config.toml
d_shared_expert = 64
router_score = "softmax"
normalize_top_k = false
routed_scale = 2.0
balance_loss = 0.0042
init_std_router = 0.0321
norm_eps = 1e-06
beta1 = 0.95
max_grad_norm = 1.0
batch_tokens = [131072, 262144]
max_seq_len = 256
dataset = "wikipedia_en"
Below are experts of layer 9 (counted from 0) of a mixture-of-experts language model. Rows are named router (the router's row for the expert), gate (a neuron's input weights, with its number), up (a neuron's input weights, with its number) and show model dimensions 0-191. Each number is 500 + 25 x the weight over its row's rms, rounded and kept within 0 to 999. Numbers have three digits each.
After each expert's rows: a language model's description of what the expert responds to; "gets" lists some tokens that make up at least twice as much of what it gets as of all text. This comes from a sample of Wikipedia text that the model never trained on. Tokens count by the router's weight.

# expert 6
router:509516511523492480539507515477510510480451538492463538462506515556542473516501481516490478505519538496504510449460447503451485483502494487478535495490478479491442479483521485491484481480498534496534574509478485483456495531502516532476488498492462531486459534562498487502479531508480531486537525507512550511491476474467478515504500488489522506486522435477482512509503498515508513468515497472541462491515516523497475534494527513478501478488519474525474492524513475499481504507476467485463530510483505508481547473533495475512483497538525561519503501535490516511488537481547520472
gate0:564480491537506491485511513464486501492510456504497461511492490536518572514558504483468505555540518523505502509460486521503449503508470457483533498502512501477491508465512518487529516438516446475512501441499479543525519461485561529526499519538492501502473534508539493482499500486505454482503502542499530523498492489505541493482529513520505525526482501485462477518472483517491527464490481450515479535526484490490504502471477498476474500531515504525488514465521519522502453448485497538503493478464479507506468506515512509506471494493521466487483528510508482527503497523539551501
up0:525525499502485492527478521496490530512435477522505498487544540519451485477481497483514485473466505476500492530498495492464510475489529500498502468536526501468517527532478559473451487523560475506497547499528533468452485514506466484524522482506452500487513525507504492475501543495470512472497502491489497516483512507527492511524541493509499506489453499483519509541509508510495469529501468512452505482483517500435474492511533537523496509502486548512500511528516450503533517445499479484498490492522487525532574489492488508521510484474471508489543488482453518536508505530429468500
What it handles: Sentence-ending periods, "==" section headings, line breaks, and capitalized first letters of words after a parenthesis or colon, e.g. "(Los", "Motto: P".
gets: ".", "==", "-", " L", " s", ")."

# expert 12
router:486514503495515507508486467481503511505496516540515465488496519525474531485526519497479494465485476504527529446497511503483530499483502484498480499486501544513492507537524477464465486498486473485461476509498527552523476472491519472507515527486479499515475544463491477492525519470506486454506487491502482558534524479474511507492478515476560470487461504536505428513500476500468492520501494558485506511476545548529459477491473496504531516493513538475440513540518535532504450518548494483475539485486514471489465511515516502511506515493563454478490508527490467529493495474496449529
gate0:477518471493528483510488537471495466522510494508521478483433507504425471481541466492499474499428502535498518487486507530497527504486508461490491491492481537490496457497487518515475534507521507523494484474508455510513519494539497503494482475508549504439485494478490514499515511483502518530491514518498524482506478471497476499471478544529482473511512528515495452461500532468510520493489506537520552551553546541465489500477497495492504540488514515532483520489552493518506507467555455528518500487530477470485481512524503535497501479487508452523473487474529537512542482465491504530
up0:491450491471492525492514446493508498491481525551483524474487484527477483454453489533540494482502487498496467501498511490460504540518501512466472473551527483476504495473521517467473478496495551491509515456500529523482534518454481487523481485537503505514488484507495494511488497504507530514500499511504526530492496508490465525432487481542506506491512498524491520517493444437506532518529523524487480485522454493516501508492484542532516480455519480528525493557501503458515481475488483492506493520532523536486501446517499511459513488551508566511535485462461475505465499513521523461
What it handles: Prepositions, articles, auxiliaries and modals in running prose, such as to, was, had, could, in, with, usually before verbs or noun phrases.
gets: " to", " in", " a", " the", " of", " on"

# expert 5
router:488497508519506532507494489495524504498485502472463475532471526535500472468546505504490498459490456505475434476532495495466511513461511471519492516485508521515517487547476485470479504519481521517488504472513534527531487475506488481540504521490509523518485523498489487522502500438506466463495487519518500445479518505530501475471482522528544475502485512480486489532450486507519472520485544586491513505443507472527469452503461492518503478504559509511444490517486534498549487494556513480502537479492499483498491505551490511493492508524531455472529494472490474534473499490477474506
gate0:480447495522490489469477525444496554532541475497510534487463485487478541476528515511510458470512541493474469545538478493482505492534489507497508547483479515477512465508474487503520475527515501515482512482503479469486457460479495508535553517502510506518469479520507475520551507531489511483462484545517506462509489496567493493502544458483457488525466508504478458552533485489488437503498520465511513485504489506523507504531491525502490501452495491506495539508492494514573502485475496530502481515513509475511488478539490504484497454481445490489512526510481480533481496527485513517
up0:517512475495485472474533515517500497536501529538457489542489508474519501501499472521489480469468476479470513489505489490521506520500482495457493488536530480491499503503504508525538480508469488560495534481466508535502488578531506443479432507535518505457538514478508496546449498487524533516500519516456472504484501502456486513487504517527499550480496522514542519481499539502443522469554493510490508510487432540475501494487452519564509478538467530475526498497497506504471516460524490490512509485485500514508494520515464496497458508515499498540496488530477493485512484503508484530
What it handles: Common prepositions, articles and conjunctions in running prose, plus head nouns after a possessive or adjective, such as of, novel, album, band.
gets: " of", ",", " the", " and", " in", " by"

# expert 3
router:481546511457513482505487496494496517520453492455509563489492518493487526506526506535516495450525489528483512506458487529522545486482505548511491509473538482494495483518503487455524448491516486499542509477529522503516483466510544442531522540512511498490483460535516502529467483501514462526492536505479536479514511519490550520467519516539488514484497448495520526505511485479526485496492444488520470421499549476490490504510486528498475518531474491499503506488491500493525491528479441493518500479454502506491534483503484501503495490495460477496546515520479526475506481442504528542
gate0:505477506462480549490498485492518477535490475481542504466512502503526530480505472506512491534506477514491504500510521507461507491507452509463474448520472523482506510549506503491526463513524520512486546493501505500476515447488523496494523451497470529466542526509489502521513507459468520530486482488492495497478515536524487517483508501517506515459467508517510481542532510568503501540483521461522519499489506516494489500539475479495496485529490520486452533493506525509500512471485456505557554518468484500477505538532486539456569496505493480493445455468489430509496523496507485539
up0:503489480511521458528516566519494496459473510471488467535501490472459496523508518509462536491459448482530545480500476492524509508500544530544506501487504493486476489466504521478468508525467465526459444531481522491494474536521478523496476513485473504512509482491522456476499496507500473489498489468522551495479499475482480529531510526516463476565517519463492493492480489494528527532552448524522455527492529512490485456505491500535471499497538452509479518529498500508515525512516519484507502486507520514484514502474504493540495475517526468504486471512574545530502462480497493503
What it handles: Table pipes, chemical formula letters, subscripts, unit abbreviations and code-like strings, such as InChI O, _{, km, |.
gets: " |", ")", ";", "-", "|", " The"

# expert 20
router:562489491506459531541515489493469519546454567540464511497508488477500534512502531496491488515529497472505502470459501508524515465501510499471524558488498491530483495474522475546487479488500546498502520464485527473482517531525526490523514468511499480468560459465478511485433519499442495527517516528520530543497510542484469488476554488494525495490501530465487495531489523443486533504489479499525459511490469474491521545471520452521484499477499486518493484513541506507512510476499498518467507491500523512491523478478526480506499480502490483523526485515472542487489506514535530516
gate0:522512474457483491498503509506472499516533475514493527441465451512516517527442461487547496475481469490491493505492457507478504482513529489542455480486494504534472499564514490529546494489514504504499489476495509497516508508469510503507501514469542486549445514523555497535494479477503507556471515511460519546484489490506497497490512527512489539528493461497517527493519508510479447482458537562495520468515552480519509514529506470475502535515506480464472489500514504495522530557499510508487451502517516530460475480504479515509491501478498514490522496512504531507545458521504483455
up0:443498458533491513495507536470503488453528482481481497461489483552484552508502503493551494517496494515520476509508513471486508507478509515566488454501535495515484527469522509487493485528496502445513507512507452478498517496549507513474477513536505526509473534448467470517477491515529514541508483497485507447505478516509511505548520511506509484508496474491507474492460514519479560501513515479462477472509535520497510499510448483518524463540467483498518525526493521532513498489500502545477477452505501501517446514524440552478486519475523514466491488524516519505518530470493504449
What it handles: Digits continuing years, coordinates, ISBNs and quantities, e.g. "2017", "84.624444", "ISBN 978", "8,000".
gets: "1", "2", "9", "0", "8", "5"

# expert 18
router:491463504490514513516490462477516489515512497508509469549473497531489476532538495489486495456510458527490471531467503517461535506485536449521465482490488508486492497549486471473475524497483495499441483477494530524538475472517456483539508503470519489475486512475489506478495507459510478437489553446521496506518548500516475509468504523469522473523488524533528453519478521524475470522505511552461494518509506520495472442488467505495495521496520535493458510530534537491528492500530492501512553489521503466514481478536510509538497496519538448516488494475530499489506487476485504536
gate0:464519475509532488484509485497536487445510474527469478497533471486488474500478497543536471550505500507489501500496537509567444507514502486496486526502488468513525494510472509479488540525466513509501497491536524449538532501490483514455523465541571474488505516490485452539510506558494510479523515526473478539478468457517449448481495487508495462514518533537487482507486480443473484525496521530454503479494510537485516513512461458510507502495535484468495505488532500501503501527502489523502485514531476512460486502508491494502525534537491502435505514503503506477493505470515475508
up0:491517559489514483496519508517460533536527506506474511476475512522542526513519496465505519517502511501546492521506462463477523509480503529506545451487512516492476484460524522492536474467504491468495490523475470501534491510518509499523502490486514553521515498490502504511426520484501520500473516440523508527472449524489487507499498502494531506507454485494480523508445496527527521543490496466501475511524477483514520482504533541438453487496500458533459491523451469476486492520469502486479501530489509454565474525478504519547525484468523505516503509494514508548528477470486521481
What it handles: Commas ending clauses and articles, possessives and prepositions in narrative prose, e.g. "the filming,", "with the", "earned him".
gets: ",", " the", " and", " a", " of", " to"

# expert 0
router:546511508493540499523487472502515455491482483479525507509473503516466492511509486530473534506498529484502502542450468522477482503479503535510524516449502503529507557495496550524484498478514480523496463509509521495483472507511490488544462499493465473522503464508493446494456468467505501491504488483532523508534523538525509490485490532507488474493492538554478509511513520498530532495526479513496477494519502480452426473478499482557482545494471546492464525527514523495524512498546472484495467465515507527511523554456516494508505535467499496527466521511488513483463476487534538540
gate0:514557526522505542463481523462489482482473488503526536500511519541500476465519499454459518498491485483513464525520461545529459486497496543493484498504508507518483504480491487490505509476476497534512512477500464458525537517477471527496513557558448498502457522469484511511481523527516520487515490557566509476475465506506503522526482504543472489470541504467521520519510484486500490540495507492522529516541532471520491509497522499508529463485496550468463503508520456535480498522503491514525504472503474506487522504474494488536482488489499500474500479504472419509509478535465498484
up0:514537487522498515479451519508510471503535511463480509516502516433527481495482493514499484515504513498513463488511502487515491530476486498480470516486457456528449520449487502495511508492508468540517481519503488488538531540491483478455517543571478484477483494485485527493528548512475511542529455544511471473485489472479510444553523528493492486492528530495509527481515507509473517519483489494537463581522490490512524511513487508495503483453482525491508486487503500515526468503478502483518495518474500513494482520447538491538569494514533486498498506503483504464491448529530500522
What it handles: Pipe separators opening rows of sports result tables, plus digits in scores and dates, e.g. "| Home", "5–0", "2021".
gets: " |", "|", ";", "3", " /", ":"

# expert 4
router:523505545506490514503544457506471500529484522543451458487483454467520527552479492510511486532482488526459540506475531487496488451489459519476506543509507520479518481461482521535496478504482501522489481488490540489487513473498531482472530484487497493441524440468506528513500512494441522512489537476528502526450524531507485519487547511524510523519463514510499489510482475529472486512468478465515478512543538509481498540466513476518449465483531484494500500503496534496510512486490538516539534508535541513526507484485528470477487493486496500534469503520511520492474522530482511546
gate0:546477490530514457452553479516490492515533500483490533539467499530528465468505441513567487470527474528436500487546455477487501472480475521513521509499485471477536503456497536497506480501522442480491447524491501479521472517490580457534481465499498493517544491506535502491506511503501505503487491504528466518524497495463509484502527508540548494521502492498515494511542540483476511506493513480517516537540506498524516516471481464517489508514484510493494462461482505483508501508503514510484443510523516499479494465490523496466492449529488494473495538487528494533486506494496495484
up0:533495447524530536484523497508501463521502500495456555511509492506502500478529504545493524488532478493498514503524503476494502503469513526509508496506504487526514484459465491496543498494453481520510506520533453461472513501532550503482483508495501546488496472522461520477509496555493492487509560500511490547522509484483477461504508532498512478484468485517474479501475526512511485494488466494512495446547489476554505466505438468506513478513478443514503540469494523457508527484474485498502550522494514511484509476515486499469553501496500466493543539505494472528457507445500514555
What it handles: Spaces, decimal points and digits inside numbers, coordinates, years and table figures, e.g. "69.3533°", "June 2009", "between 30 and 39".
gets: " ", "2", "1", "0", "9", "."

# expert 22
router:539487485492478513527531462511460469473464470531476459483486502474485516499483463505519465519530449525539537517519492520457466471512461491492481555545526507502485549508496473511517494508488520502491494500520529486485484483514525504469490486500529505493494469530503515532490519447452519523450546542472527508444549489540524473498532569485536498520488507501469491465494489496499490482470458479489526481538532516480528523503480483500470471487477495487498505518526532518509490463499496470509477501498548523527503528484480474520478486499479515537483553478482509485474505485507514540
gate0:498520472553485541473503489498464554491452541530485476493501494496517510515466499468502497511542460489484525476461511491556450481511504504522491495548503503508509472498508472559479495506552529552472531513530480515488506479495531514523509498460504556537486491479502546491529497494501504513504497503510532546499523519516511514483517475469495492479508510451499488530495532519485486493527460480514517472459537491522482487480491447450534477460486476494477497523459482513486487487499524548510460489523510480494482493491479465495486501529515487528502453463535503509472510498574515507
up0:502470505521509490495495490507502508489486470502484536534473529489469465509511513518471467461491530508520511525538523464461512521494498507498505479513506471478526497499498494492476546471531522478500517452499506466496512518497533562477522466533528462476496463513511467524487469473489519502471473446484513507477499492520483477514466509507550513462522452518469543474500519501542484489547475522482511527515474482455476532468520508569494505516491504499520507472519459525446460551474514524532527490522515504506491477482494535543456544492490517460531522487452502507522490514459514488
What it handles: Opening parentheses and spaces before years, networks or roles after names and titles, e.g. "Irving Berlin (1953)", "(CBS)", "Born: 1904".
gets: " ", " (", "–", " \"", " =", "("

# expert 8
router:531491485509492495504496513488467491510493509526542549467503461503489487541498471502555497529552508489547541492469486466514450463528501508465525532536474459456448478479510508493506484485456516472524529540481503475516510515487479549516517511468478487517485526512501539518512520530546527508527485464486535496472513528457496498528510534503480526480519466504450545502536462473503490487505511512521466501529459505476489488513552543503490510512517520483500464512485454498454488492469488483464489518509490549503529469500489528462485482514520528532502499471498501480522543482507518503
gate0:495505501465458491504492503492476489472488481471495510519532479461470498515519512522495524531529499483466527497522518474506470500537535452508479483518509493498579537504503470543479483483461524495504487507535477506484512450473488496508469512470519488521474500438447494460498510426484509492515468493531476483510538536530466488553512477497510500531520512513476502498529477525517482517514496503502512548488486492510500524534503492531513505490531541510490533460513471492555478521545507487485480480502492512498572459499521538480475514496532494461500525460548533509505501518514470466
up0:546484527516512489540475531530493477489491491468501517513494530446477505512513453444509522450528495516504532519501498564509552507508489544497510506460483492487480483500503554475510486565502503485514503480486452518494520532554494481509518482487502447507508514522547491505468476520529493479492486486505503536523480489475517524470514527493453536487475525504514472473471488482519496471514512492494483467533504541495513493483487459481476493497508488494521441499513477466523527499520453484516502520482539517518496460473498498482545515461499454489535497531483472525529476484476538554
What it handles: First letters of names or words right after an opening parenthesis, quote or hyphen, often in tables: "(VG-lista)", "Walkway", "(TUV)".
gets: "'", " W", " D", " V", " K", " d"